config.yaml
n_experts: 12
experts_per_token: 1
d_expert: 464
router_score: "sigmoid"
normalize_top_k: false
routed_scale: 1.0
vocab_size: 32732
tie_word_embeddings: false
optimizer: "muon_variant"
learning_rate: 0.009
beta1: 0.9
dataset: "wikipedia_en"
Below are experts of layer 8 (counted from 0) of a mixture-of-experts language model. Rows are named gate (a neuron's input weights, with its number), up (a neuron's input weights, with its number) and show model dimensions 528-575. Each number is 128 + 24 x the weight over its row's rms, rounded and kept within 0 to 255. Numbers have three digits each.
Before each expert's rows: "gets" lists some tokens that make up at least twice as much of what it gets as of all text. This comes from a sample of Wikipedia text that the model never trained on. Tokens count by the router's weight.

# expert 4
gets: "the ", "a ", "The ", "his ", "s ", "-"
gate0:094157124112156152124091125093157131132092121168118109105113161163079106125134130137142142164118138147157148152137110118115083133154163110139086
up0:120097083144135128105161111091136112139104179200119105143133127136086144113124132160151133131135126119116123144134139136123136090159153213112134
gate1:088136099134082120108106154174166103100155183134167146094150134157128061135108105126141126122142130160161119130131126103119168170169145152077161
up1:141134099149111136124110120175192147104116150101119167081146132155098141156142116141129136137124162117132079107149123079113150115147132121124152
gate2:142133120087114147151110151162136097129152126144082090135073151134128146176082128126090076110085141097119118121085074117115172140162132133111104
up2:120096112110181126133094143138103119165121151119126109150128098128118108126101133119140138095118128137128142118121120128146114164141163150147135
gate3:131141148105141102131121140116120129156147125099106092153168101153096152121187096140124123137145150099141157122143124127098104107102103122115094
up3:134106133107150168140144138071137177134128110163104102171116127109103146155139135127104147138145111132151113147153156115144104087098130165127102
gate4:130087125110123139099187112160129180130105114117122141104114108149139118118120159133108077140118128126142094127130130163133126117135139161127151
up4:133095148148134134105165156126103187125126085077137109094113099101100132129132117145104051115149150114103106084172120112079152130132149112111169
gate5:147146101125140137140080161141098078058128141143100141127112121090143117127101120131164153116090115136149123141132117164113159119130149109093090
up5:086103119135175131133113164103104100087115111121120156112163106116128139139098129159142157162116089140150129173103106085127121194154149109123147
gate6:138146106149129108176101108136111143147124162128126139134112111099105130159115106123145176137156102161126111137149127119107129117115173161139139
up6:127135138141105104084141173121124085113156113127152107134124163138139122130138153146096118110122122104147130144102105143107137101114079042126100
gate7:120173068113101113171143162167102137144127117143113119128119099163153146132169154139120150108114130119071148119122151117157147106124175063151143
up7:103124119084100116161126131153135142159117134152095135136108117142138140128153166103118124124125138104111114080146139131146125137109178088142144
gate8:135095080121131122114094142127123086131146114166146123097121129135135162129092132129123166110114123108122152127120134129125135205171145091119144
up8:127084108143119096199104112099126096194165113130164076117126127126124108121153142119109109122140107176130128140127138102117180139150158109103198
gate9:105130111133158187091166091141126131132155153111104120118111127163110131128102132130156121162168118149147076195086112165119117119116151099086138
up9:144133151097110104141124095159089167121139096167169153106132136139169095115176148167160125106128144117124135062123140131115144120152115166127124
gate10:104138138104143100096144169160129150091133115091161185141098112135134132148144138126109111146149103103100147136126131081149177142125111163110122
up10:127146083111127157146087137098079132155117148130145115145127161134129118114114137153138115165119113151147133130144122135132116132173125123143141
gate11:119170149124124146114076109163104128112122096160157111149132088149150175175138124118114106098103165086146162079166143151123079149139127118120149
up11:150162103116102141168072138153128141110108119142112138151135088104154137132102139119149102125119061148135126086124061114121144147155152144067094
gate12:118135120111155151177169160132138137140133133120117142098115106086162119182107133153118128137126136122114138152150094098122155126120130073104172
up12:081146097143097080100116111145125109108144111153150119152170140187101137089125148118146138132158104124158153115135157134146118101133125098133105
gate13:090132101162100106090129161123118109098129153123122108146151128160155123133095116112087142138135118147120127109136164088163127147157112095149088
up13:136111142086128092151132124177080128151078069138111118157129121137101143108115077133166125159145120119139132102134111117162098114141115148125118
gate14:180140136128111169112135113100091119123171140132128140129119151148129109200140133139135105138129139181094099162112106152150131070118129123138159
up14:138117081134105133145105077104086130156107140138170106074108138135127134144155140124144081152141143160133084163140108166115118099122146142125106
gate15:122140141125117107114141106130156142140118139089120123113117158119151129111125149145112158114161157081102141122148109154134115144180104154101094
up15:117105127126201162127187127140088133100138109128104140131121140129137133115135106117105151136132073170119109132137113125129158119083171150144172
gate16:119077124146105123143136115119091110144093086164102145155122092150151128089154128139119083166145150136107107141106099119178153147134130105115145
up16:181115113116097117146109113101091106166062077105166113137114099169121134132127087122078111140119175137133122127098132094113123158121156138141116
gate17:093101115122164119134091157142117127139105132148133106140153123141165101122118151115149158138131140145130097109118137161163134113110095118130120
up17:115142138110151155107122101072140141106102102147104134129157150139133107151107105140131147154122106092159114152130150145107110144131097166114172
gate18:124131095104122099101143107133107131122149108113119133085151146117099118126122106128110106107102138155121100101159151159122162147103146137082126
up18:152136127128117094126100131121101124119145091144138127151156110100162137120078124064154171128163092124144165167107131116133112114129143116152110
gate19:072121136110133104161126107138137149195150122147111161093167111179125122117137092149098121153168091100068140156137140102070108149168102117116125
up19:141180129152153142159134156118116144114114076107125130122136133083103162082108093081106116111187124159177142110155123135144153146169191125113174
gate20:140135113152144081125144123132153126171118075121153097139171134170157134095116144142123151131143111094080089124158130152101152128111132094111121
up20:106106104135151127121064164104087132073101122095133178123129113148188125148136142157108145118131144143128103095114149157137088093158151132116141
gate21:120099120144121126137083086143134106142115132126159157111140116129151119149090094127172107166105141131169086114118173159120094122113116138162152
up21:151087123127154171116119092133091118088150138102172089114134129120137091169143154078112100135130111123167090088147135146105083148130109101117115
gate22:107114113106115140176156151067163112129123116125143126140114154131087126129107094147145089154133063104079120075149095125116117094140138111106122
up22:181118143149120151051133099166129176142144135152121077133084162125134105126117117131136099124151154175107097108112126169175135078083129141157126
gate23:118089146116163138147140141125126121126145153141099100135127121154159095151128137174131110114137114126139132155118110117120168093164107162127121
up23:127120098141143144148183125126124133152116133125089101121114095128146123133111124163109115099130150125151124132130099108122183130148130157145160
gate24:125141098162097117117081138139105130109131100125113085092111082149158113128166163110079115148120141075066128123108141114154146178141139146122098
up24:112107149170135150149150140123092090141122129141123157144163134125124156111119109151211124149168090146156152123150078123122137062124112104116148
gate25:120120154161109115096108096156153106149145131138114114132145176143123161132152129121125158131113099151096124140140148098088115139178112146149115
up25:168123175137072138089116106140135115139124147139107108158163139135122154151159128128165139117122100138115148120131106115117140093123125146151129
gate26:102116153150129153121147107171124098113107136118157113160155110160104124147148100131105112144113138155133157130109156138121132131110090114158137
up26:151146153145159137086157100157100124107099145140100096147103100122139134150138155127092118139111125090145150152131123128124131124135089109167116
gate27:136124154116143099137144130142143110104078154101093126130148166125133119167125150087133133134111173146112115126129151148125118140162094145120118
up27:125098147114120123113146160142117121145126127102144147185136117136109129077141101076133130131140138114126155113143072136138188153109115129151163
gate28:125153154130188118130102083075149164122120087154087120171136103134134098101108130124119118131115139096102087092146147116113108116137126098126117
up28:157079116094110157148185118125141120135181170114165113108114150114119201151098128157116121141169134123146148112128140175113117146099085130115104
gate29:133101149150173127118099143098129131103125137123161126146105134141111145109107120139135147111103172139144122127116138137166139170126133125165120
up29:128085121159122149121114117090131147155157148115166130103118128155144105145130113130106072147159114129166169120150115102112102138169045109126098
gate30:124138128146139071144127129153134149138152096108082127139113136101112161118110147082149142174142113128110096104119127096094127090156105130081102
up30:127148158110140151115136174126102127135124147131150133113146124151148168134140122127136117086115139133131142154135105177105100100137087123112086
gate31:120121142107122128169110112112138065106136142104123164144091136134146128125136137173201142152116120079134135117102113113131107101168064125139163
up31:144181148142132131114114080154114118130089145113138105136120143094121123183149141103088104141156128154129106120169119116108163131131095170154115
gate32:092107082128114110143125119171110117128114156165161113136062119118140145150143166152147157164083134138123095150121134144097141149106124122124140
up32:130130163103107136101129110107120148153135151111109108139148121113147125126146112175110158150131140136145122121151142128126139091127126133131137
gate33:109154177173090097102102102094117119122079143125130086199164082103140129134148127107176125125157145111113146131152148134128129167125163130141118
up33:156147114107154140117158107090143130136154117124153110077129124092109163185109162115102129131111111118098126129151064148153137132094106137139116
gate34:135124086079149111141101147125147122060102128125108149095134151135082093171125119129100129137115152160087103141098140155110089175136107108120190
up34:129088114119128141130090116137128149086145129133165093169141119120152107101160112123145102098116176088141143096140084112123149141146176187167124
gate35:134162095096161096142146126147120142108110105088158140148138170083172117078146109128098147123126155139083152139143141170131152144105126113095152
up35:141112116147089119085112147113175130098155142151149137125158125187114116069134104142173088156107146151170131122105133133134100139144104113121125
gate36:131132143132120179106132122115109117172132139122108120105111150124096101109172173124136161159152138119104143126178151116148139154145136116149079
up36:166137115140140095155127147131153094096097124131133154099151106132178158095106097131157091101136115104141144134053104113098124102109111116115157
gate37:148143123077100139099141155150104138090122099085117093131142121148135102193178080155179120127126097079121093069125121194126134163110115127094152
up37:111123138164128106171083137145158152141115170153131145109161103135142116092158170110127103173115193137111151116128128111093104141131136145124144
gate38:138116144155147163172136132135103147116107140119163095118141144114151157113111113101135100126112159142131142153127121081079152078093103089154158
up38:147134178113124144133153140133116114140135159121141095114144128140148164121128138131108141143112125155131179132128118157095175098054146120138136
gate39:100115127103142107111160084124082100121112111166121139106163135114127125127098112112177120092123119111127089133112154196117161127099144148101091
up39:174136156086133140106077135113182162131157148088159139137119150102123141102189100115142126165147142146118150110140114058121125117153127128154135
gate40:166102144121138091147126172153127136123102107141150161190123121114113136092121163138128103133151084148129143087136135147146122121159175161139133
up40:131107132118113095090162159107169134112107113089114110131192153149166115140132166114136134157083122133093089097102108109134117127126106094148100
gate41:114140144156115122161102125115113131147158133136116139154132153102129123130145121109138145142179164122131106129115134136120138161138160131155090
up41:104148129129112161160158118139126121126135139105115114148122147136099116138172103120119098122150163161147108132132119128114162117137110142115141
gate42:081142121140133136117150170131115092116106130136093159144157093117108138096127125119128085097111132107118158119150140125149146115129142119121127
up42:165073095112116114159132123099106129102155103145109115169124133155103132098109156151176136142089159115164164101116135100097173121134127150098077
gate43:133178131141132158189155137099124146148103127113119092139134085136176099147135104164109152109118118130126131095112161137133114109130096123161138
up43:100149149156102128064124128151123144097131117141100131136162164131125154104159117182152133128139107167136122164155138088173180142088132134108131
gate44:117150146122156164159110104147121122124143190137125127142120133131150134118137160113108126138123122150094151145102124143098120110106151128156103
up44:148116107136160093090120174161117125093107098103152125112136106127140136114099124164119150113141141088142121155141161106189116132134133113150102
gate45:132155109129145183108152074146133097177149132149117116126133097110120165106094129105111139106132118140151144139147125140088079145104114112112110
up45:146137126146180127141153107129120120069108095154127146144120122171133116167125075132119141103129123120162149159145123125177154068127155154128119
gate46:146152128114123102091093121158120140144132171126130079179088101110142128161136099116146181123107123134102149119134145129153159155116148135143114
up46:123150089117089135122151123102172133124137117142105110115132118098127145108149134137109121101130096135135116159083155141120125108091117157102140
gate47:152154111120124153113113093124154157131134123143151134133157151141134126139134092112108112128155113139119153119107125148154144131124139176145182
up47:111105154153153146165117149091103077149151131106114156113118106101115104141141167146111096144137160122111109110162141120083115123129095107130121
gate48:134152139157120097136131151140121110125120167159123057108141148126088129180150075116145154156085117074090141114168087126128146131156124094141095
up48:164146128145092127117138098127127185133124135107117124128112119128132148128114133134082122131125180123120124094096118134115114108132111114135169
gate49:137150095118168112139084141103088087125109099177100116128113115138133113108125127143132117125106112132128143159099127109133121115106131178119144
up49:115130124158098131130168102117127130105136111104103141113122155102134137154144122159087103130135108078121144107166136112175158145086086119134138
gate50:136099123121112119150138140080118138139159091148106133144122115117099119124155124095126132122110132104114168150152186063053152137138119122127126
up50:092163113110076130143085118126117134101135146102098129201109149186134126101142112154168143120109124143124142110104101140136108120143107147131124
gate51:122077154102099120098152146080104173108130119151086177169132156129145083116181148100121148147147094090163108134105132125143114181146105130099098
up51:143108155130127167107138129099112118157134121117084141150112158162173128164083141146163114089160105113134141134106093111109103098120093091100149
gate52:095125085140127109118159135074141147162085172143158170113144084136136099122139148133127096180135116118128112121134117135178129133137146113131119
up52:151125139171145120091131104130164100154105119118123138136133169122108114101115110106082120142095133138128100105158099133117129152140160133138123
gate53:090128155157148134122133115100103140158098143133143141156170134151175140155109165145128113147141125086115138133156184154128123102088080101153120
up53:127105164130148124126100137123123109146114129143139083140118152164143095117147103139181147134165140093152143105108106089165065110190118108143199
gate54:134112101094125162114147119140127130120129155158133133134157117121142124136140127150118137109139110120129115138169199162122101128100122120166108
up54:124111131145135132136121136086131132151107092100144170157117105156096145146100123104099134124153140112106108128093080119138148127128114134146156
gate55:129095108174084110146115110149164156119118162112129129106108146142132089121147145133131099126102120122116135130156120095168115140101110096151144
up55:110134138111100138095144128152152131120111126108105108114160148133108113099173164095140154097126096191150114120141105130108140121091086126136113
gate56:119101111156135114150129125141099164156111097149116104101167171111139142162130098141127140110118103093135094084112088117111099113144120117143097
up56:110130103187130123150140130111108095114163155130122084143154172137116105114134105136128166118140136129129108158184155191130130162108149159107167
gate57:117139105133135128117106117167162121133115085147108141122110128155097134119133175148147157119143118112118084114112111122097100145154124172115117
up57:071098171112148144145085131136089146135167143131112098095182126168114143123137129151133121116158098156115080114129136131089062139155167139135137
gate58:135126107091091093158115136138117099098111121119096081165119111093120122137169164171128139129132115199102155110125167136130096078129131137088117
up58:127134118139148109122104137099143136127156132128142112099120157160131163141130112178126123086124147082149134097121109108118152126104121087126113
gate59:079063138123145092142132097197132143133123154149141136133150118110132159155150105138126132134111129103144126125114133139139202140149152147106101
up59:155186128129124109173146114110179086158146115141099108097097101137147156148120129136139107111154148162098141165114130149139150130140129122121149
gate60:145128144186105139135125129124092099151117139139184152166160133115113153125150114132090130088166138109123127121108085102138094130125132143125138
up60:120183115083091083128095145085131132168139107153112154166120127099123150121136127140170147149137132164111152143111159127117121141160106163105159
gate61:129132139193103143137138144121129136117081119179107174140145104144116135116118103068101125151126116106115097114111143165120112104095116145152135
up61:166130128148095139109134131144140120148141126139136113122070098119109109150145118133135116183105163151139121103162171144196136122054131156143135
gate62:109099113151192088138129140119116154067162127134168103130131161123105104120106091133157098118091140119092082139142102130144111096104147112101121
up62:081164120170116121151140131118101124105124106181111122162081117133144123136113143198157162133114132118145088133109184109157094123059161119090143
gate63:115090113125141135162161148109094152139136122109169120146109135110139093107092161127165163109168109152130126107082116155096144107145151149125139
up63:114154138119160091099135157124146113113122121091133104143152144151120134102147126104108104150100133141154129149134117137123088133109092089140107
gate64:136138128142135121167180113116152112150101144103157146117070113150172086113126140116106135138156130107152163119102104158115120126145102134118098
up64:140100132151154123135141133151130139078144130105098096092157118121089138144135098136150140116124127137125121129071107122109123119167165118083152
gate65:145145117165131119131141103111104125133138158111090103108153151115137129094102065113136159135155111176140130161139112102071162122127129116158177
up65:126097104154110081122145150094141130143117137153112089110105114157134127129138102147152149142154122144140103122152156125122128122153159136108166
gate66:080153139129120121145189135137126097121130128121123148157102132123124165109100110124179138124112158114123157193103094122118167131112132154105130
up66:148111118139142122157095107162121166120131122155099117128145112154158090114133087165109127134153144132104161119151115062137104115133130155124125
gate67:139170154127124143122156151133136138078145100116074185139136118158150094126098120114124119118126090082134090104149126131151141125144144147159126
up67:136111167142115119134166117123116148110122148130108152146107117128143127069124108119119126130122157107139160125092094121132165116075132135141133
gate68:147139171159128132116138158125099143103180133092099113121118123111169169123127123113084098120157129142116117111123128124167118150129156156118138
up68:114163145105095124149131116068139118143134164093162101134116132114121140143128100158101110154106104120148124099112132130086149094141145171170151
gate69:115123146142144201117116134104149104122142132117159114114109168151102180122076131143126132133087114141146132132130140135131127140145120133157138
up69:158138141133123110163200147142130159152171100153139137119120144071150092128162083150145116113173118111136095111102086154145129131076077136105158
gate70:142182130112127118132160113179156112131141123141088135137130116135159167120124148106112153143104096160090136117176117125121131131134131122118125
up70:111082138131149139124133121154112132157139111139125133133094102109110169174073141151179139100150146111135139112118136163155195143145085131113145
gate71:152123142082129105152166109135142133134134131196127149114102125080123131116067138130092105153112120145123154138115130094109142164142155070139133
up71:118128090117134124142109145155123175156140134157155103131127138125124110150102095082151133122123134114125142153152101076119111138136171164135157
gate72:106127136122108099085136120124135113127099142155129130112107107181158123127123093127081138142101147112163110151131148132160104116139120114126122
up72:142119109155132114121111104119141110103129140124126152155111112119084154094147117117107155149115145142139113179125159127127115097083151127134071
gate73:119102127089150120156141155132157125116112139133126093137090147118114140135124092127182157105136214134099151136139104156154132147134113119137144
up73:129102144105143105144108135161139115151138170140163128158139117117118172150158155088115117129103198130097150143167106117166130154159132119141133
gate74:142155150083101154099148102137146143123184106130118130130126137140120137128120095135135167155120117132092106114132113120186106113137157145197164
up74:142125142166151123095086125124127123135115199095139101135120102125106152137150155140116094144094117107153137150140137101080132123155099126071136
gate75:127124116143126148092170115109136094115123136128148111089132129084082147136152138105173113152124096146111108105136072137120106152105128132140145
up75:104101119147137154100171160136100109106162169122148145106146111134065145142145130133153133135086139136137045106127095127104109154102125137180140
gate76:115092106154154124145125099165185151166129133112105119114148131103168143153132164111112131125124151153129135170114155114147121159155137119138121
up76:124112171112124118098103116111137144128114130159109127099143142137102143158127148134174108161114086078150126127137129156110140104164077166121131
gate77:109170118115121135099101120147158101112146155170143121090123158165152113172140093130124099113109106155124084157116119116088160132103106136157156
up77:146150140120108152127121125122145097140129135162108123093144136158105103160163083150153131122123110117155093155117116112105155141097158136110141
gate78:140089129153113123119137117141112160140097116142093130188131153113113121134097118137141135124097162123128149096104111103140104105185097167192083
up78:102132125112137126126116163110134128134115133109137139136136175123091124148146121119106119117117121116141139110110123145130123104119146123135121
gate79:126135090121145135108131123142155103137102151140138099111080123125121162119110114147163146074108125144092080158096140114111109098131100121159104
up79:158128154167152118124108142141171156135160097139169143097133099140113122109133145088097151094142145161118142148159126135132143111142112079154107
gate80:099091120117123190117116120132154137126143115141196133133125115168125159137145136149102089121138118113107146142161103121131114146086110116105147
up80:099096123125109149154085169129132154159114126133171142146112097108116134152154102147151140138160126122112133138171124154124141147166121115166146
gate81:123113146140128110113173077141115143117144157143107109109113123128150106095066140128133120144123128166140122173125154105088123171136166141147101
up81:095132166105146107142120156085149124163133154126168144109155154160130130138182106143151126101146121101109134100093123134149143118162102157115149
gate82:100101127095142126126150101161138172108136118121096117116116136124108106126070145140119144124134121093134116124134110148132149135163121110100151
up82:140125119135112104107151142153124118126121083122092124126118136100122112123128109148131126095101117117156105137141127117141135129127127100099129
gate83:120082132141101094166164101137091114117142141146103131177129098149108130132133079119091106119094154137098111131118166095121155140130136143125132
up83:143121138095106113115080134140114146127127121106122109131167111122138127141126145122095144177116113098042096121145095150167126158111123107122146
gate84:109129117098154157131107148109141081063162098095147133176156122090122108112140126172174090137144143115143155156161127162152097110115113087141149
up84:111113169115154132091130150157119143138142126149105140109112145093107133121149170097152099143164152136125115148161132130187125113102113098115144
gate85:137120105112130117166128149104087125115125124154152134143140151137119109109117114089125111125161149133077080125150112150112135153154156099160132
up85:146122118169142102165127093103120097149092105127107121153116165112138147078116105111105106140125136173090091161154138132124148127123148106130149
gate86:143119133181109113095131137069161109110112124118112113106144124127140137139136124172111111138153123136132111140142104094135153125158128089146169
up86:094151155157147125136126118139121095118138142136129120094151125150105110113144106142151121140127116143173112138088128088133124113156127125122162
gate87:122098083135118122178134081140126139141137176153147126148151112162149127165126134141120095142138111152151099137099114173120137116074099170157140
up87:108115094124117097131117103156112154140153147159164091102156130142102115133113153150122139162116141171124110166076111173092135114099117131159142
gate88:091141119123122104140104115106114123107195083116144134145140127160085132095154124095127084145161151098127101117185114150143131096170124155137144
up88:146125155124113147146138153155134128159139126174137112147133132111119130148118121134097126128136117140135115109105119139112144154097139113123074
gate89:121105121094117155159158071148158147144129137122132124102112120103107106153116120129068123122078109137132115129115138128127111117097168123103111
up89:126119154114118135150133110120123113081071099099141132151101125110117123152170111110149094117119078124154144143099130134143140129105102181148122
gate90:125071110130117105163142129127121133124128123130163115150112087104183135140157161122145115124136132102110144153136141118163128139085129134128153
up90:166113155147172160117208115149122140118175100125110136131107107098098122110142122136094126155146136143156154099114099120167145130167104128127119
gate91:140122131096100153077144128189096107127138147139135138129150161089151132138109081127157174128144119093105133142112145083153117143128135120167152
up91:124119144109084141098128113089098086157149145152114113090111154091174135136147121150096132149125112099114157110135102102134101118147158119139119
gate92:140152123142091131132159101054118157116130122140130096141111155124155147147155122112153134131098148164148141140120154112119137106148113146138174
up92:148095149151151135152084085130151140140174107125136160127125112154136126117166078145134153111129113114134138152161138167157136166136123157123142
gate93:111157136124110109092120152127101151106159138156159082153118109102095138116076165155134143127153141125118113110128127169166151161163106139127111
up93:149100152134108141126123127090137108127146123170134149135116128097092133122135116142125153128154128133115136122118146182144110159112116178159158
gate94:097099154085128107132143152149139139141147113117154134113094120112106128125135147121105132155116095137100124120133133121124136112105113147104123
up94:130130144163188150139126075069147143100132206150140171151149129134135126128089116137155125122141157107129123126137141133174132164095105110134147
gate95:120113121149110113104120135149120110120044144164081119167109128121117115163093153148111111144087141157100144146131138161161118156164127139152127
up95:158128172164136079083171171134097090128106145133140105106140155134156133125060067132124123119156128088132107101066129148114105165118103131137125
gate96:121117151116152118141119125135141090141147090140157111131121103091145101136108126128133127151089093122117144143121094143136135138139115135193147
up96:146096187138173150116128161104074142111166119125123106120143114107158073145151143133126108147169121132133153131124101117101101115143103147070117
gate97:149106147097129162124161082096110090127166151130197157165091168127123138117171108119133087131112146088103165134166126126096113164089164150097137
up97:129186142138140115141113192132145139102131130141082121126161110151116113109146159172135129135167125145170103111138144116135078132148089140118096
gate98:144100160136138120113133093132121092121110098156105152092173152117113107150115154096132126095117108127150102175097099171154069125057177147081133
up98:141145133134146108117134155120109130108159161133137124150098066146132138126131111145125090133096183136111134095148128082131159114129081134118169
gate99:114150115159150055127127174151142125114129132100095148143125148112103134103111109108141137127110136150116122120147119131113135139135144102104138
up99:116142100153152112142176104126121098103177140110113135151114120091106080146082096154118086131159088147114144077150159127142100156140112084128154
gate100:138115107166094188114107131124117112146173140122171171144135135182159155159091196088131117099150121109090116100125145082129178151142082135140148
up100:115136159095115109094100118148135129146122105118118089101133144108125165151185160123105130122110142114121160103156115111145107135152144207135184
gate101:109122134139135105118107116159128100137129149155141135116158091128106130105131142150159141143154121094145113086105097127212110136135162096140153
up101:138110123153089155117104122115127107143117114116136139119122121146115117083094120092118131137139117093141126108145145132172119140162143137102112
gate102:103143102126111099148141091161165129120060181130122076171135156123152113130133107146119074143199124117136167158094114126129182092122137140105137
up102:105140140131124117148124133147167134093129092112114129163120124125116117116156147130111115117102064172119090124152102149162162116108147135109158
gate103:108095148132079092134090119134145143144169136099102133097150162154097128141146132109159116142103127127073130152126113111122103160150131111137131
up103:120145146121144132130162114117134121148117136136105135117156154140107121160135160118172079139121065126137118152119109126122113119052141140121113
gate104:154149090109133169102145124121122157126115131111144113127119169124162097130134074136152123112137152128137131109120121157124159123085106158152132
up104:108108107156108133113102121118162085137157082156145127094159113123092122131111140124107126149162081103119119125094118153083082162164088118106116
gate105:180130125130132137115100104134095108117092188136115158139166103102173160103125198122138148122119090128120105169152145122096130146151171144145142
up105:076113131144133120114180131136123108166091142123165099133109135184101102141151071153100139133076165108155141137136089135135151110109120101106134
gate106:128152081110128174133128147156160136149153129103118124146163155139112178129123140124075080136118119129118133127136119092112105130161105136146159
up106:145145123134090130130146128169124105124140170105141139085159149164152115126150140132109118108132145119182148113141134104177086134115126124103155
gate107:131117158118119133108148148157137107106168109106094127157107133085149108112146113135158150149132113113109130145149132127153106084136135139120115
up107:125139120116123158136118131145105097137136104145133132144121099136150101127124138079156148128132103116117119143139122121091153089099154125117065
gate108:127104151117099091134150168144147188133126125121153114097099176104120117106152137133133108154144109175132138174151117151143113138104132135125087
up108:096131123094146141170128110127136111081128112154152158077118096194114098094119077182151124105122136101121164114145152154122132171143137127169113
gate109:156072168130144096145096125105098151139136116134067099146186122130149106128148145139122126103125098149068122134140092142114123090178073167148093
up109:146142137114132087089112070107095123136114163110105145177147129153137135109141130136135135115129152118100086101170138098121137118140142120127092
gate110:145154080118129154109160125104137132101156063134122149091120118116105132100120069131095110087109135082139131099133121122131179145094156156111151
up110:139126127138134128164063107148128150116097125089145084090137124116126149123150122103125154133145157118128164111134154104147104138081115119113150
gate111:139124108126097153140152091155101129136112130107093140136134155130137125156152107155135087128152127128144143122156130117131140114108084114100170
up111:171145146098122154112120157113126163141136109110139104129134142149118126138148137090129139124183107130076163117142118145094124131062101150127129
gate112:134152132180135136130178102146109120115087141131124122088137114132127129144079133105084126166096091126090155093094127139105141107126110121172126
up112:102116166121105100138109161122159118139130114157098140143126157131149119116119082113161104132145136150140140150138166117176113171180129143097140
gate113:124130129126176148137133138158121130155102127139151110177107190136112163104108132131118103176124116153130092123088134142141115136094104151159116
up113:136093154156093110129146115138134123128163134114138152090177139079071094152123170111120156128119134127148163124129141098099116144185136133137149
gate114:090111109124076146137124134101161123115113126152161142132103140109116147121121104092117110146121087119138106101096103117105113155162131174110131
up114:165154112148127115116102151105146148125120139138135154118104175115135154109095113118121120124123089149114114140115116114138095109135140138153143
gate115:118157135138170166139112055127163100121137116123138133154125129129195098137142133113148139099185158082141157125102112133137171145121128137156160
up115:124112151141150155157144126141088158117106168086132111130158129133126150145179144105149151110169127125130097120138128107063126113142130124148145
gate116:166120102101126115112102130134145125093115130142114174137133092119162142111131140145124120130108139121120127121127168103111141105125149137109087
up116:149132109150128096141097133115147124090152171131156124148150085108126163145156147161112103133122131099162101105122136153049122122131142125092137
gate117:126142107116130144114107114135130147135129142083124089132180124124112156128120091113130138161117137164091123128119117146125141126126130139120131
up117:127103157118122102126124101130131104184143114131120120130130133090162135138136129137106147117113120119117136135119097117134116154166132168149152
gate118:159121110126139134128103081153123135065100135121163165158143130129108122086109084156126119152180095096118114106105107153112080117166090146130143
up118:168097140115109067100106160155131132144125111127124097103126106128138132177156132125128085150112103119125165118138162140093125105121152131140119
gate119:132134133100099145156181130197110153115147106129119162092161146124109089102115157117117140143139123152106101144124132142161147159142118133125150
up119:163105133145124169136145122163116138121125116104173119105139175187131096131157095152158163134163142141111146110117116137149071123150132132129148
gate120:142148114157166119127171144113142084151121107074111154167130099145128112100121150144097079133164117146083116154120135162156142141146112118154140
up120:128126130170091124109162118139154119142109169105138090119126139112135122141119142105100116151086173126131154129176125126147113098155118153142150
gate121:094120128112133124135119108090145122104134121122138166123090165128126148138133109129079126113162104106133137176155148115103110130114121094063133
up121:098124094086089137110121126121101084154131162102156125156118166148140116133104133119102131120167132154100128132110128106118152133112151118112183
gate122:128159142153126122115137105142108098127172121108109169106107093169094125111129159118110146145105125096140145133099129110151102118125127145081131
up122:133106153159097147118104102135138145114136150146129105147102086116127148144086152117155113112149123165123128100145120111126086133099101143151127
gate123:128151093116144131122139109128061131114131083112148126134151144141150112125162097132089167126105121133123112159147140133145129121091170074111113
up123:118102143110104133121133154098173091107133134137119125134125097114087119136096143122133127102174100131124147163112090147104088110135107128098170
gate124:158151110101153153110139095117092132075082152134149148141110174173127148130124147186122174146131096112170108126123158108118168130156124155101148
up124:167130129089145125078122168167147130123091126103140112175138125110148118171070103106117129129113063115134136114084138091129172122157131126124158
gate125:158131107123128118131114077150130126168122148162110074123113122150146130157154120146103171126160110116152131153127129116122169132099119068135117
up125:096065117127148113094140112123120154129114148082161117170142160169144137179102122113138122104131133088160126165174174131143134113091143101109125
gate126:078164128167169131107104125114147131156161137127121084141176132149123124116146171138150167148121117117080109129099109136125113096135169126112169
up126:118118154120101147166138156083120162139075151164107143127110112087124099101117116163114074150148167131152079114115136117111104117148154102099163
gate127:120109144144073161143091133097135106123165130176122114168148111141117110139126132089149117099111102149118103113071136101111128145147120178111125
up127:093144131115135129124146125066125115150109127104191199152104104178178142175132141118141157083081142151083158112179160154089074141100130137146153
gate128:104124116162154099146128105114100138160092160126135154101103119118119176157138167093106102122100090105134146150105105131103127162156108109158161
up128:119116114164184079134152120173159148122142083119132096116104076167114156133126124124091104157130105115150068116103153162135067137107104150103091
gate129:129147150142124146122131132108102115146102123109121074162105171144090108165138148121124184127155108148144116138074120124113162108092097110125175
up129:118132083090112167147106110161129137145134138130113158113137074098144143101120140107121092153125101120165128141133130151099103141119144110139056
gate130:120140130150081125126084116131061122121124141091115117144126103131110120107076111095119150142106083125092113111156125135133098123180146170142127
up130:129130100143163126154126119127151114120159128150155155135123117147112129093135152142144139148156134144158133152117128115109146137134139095094131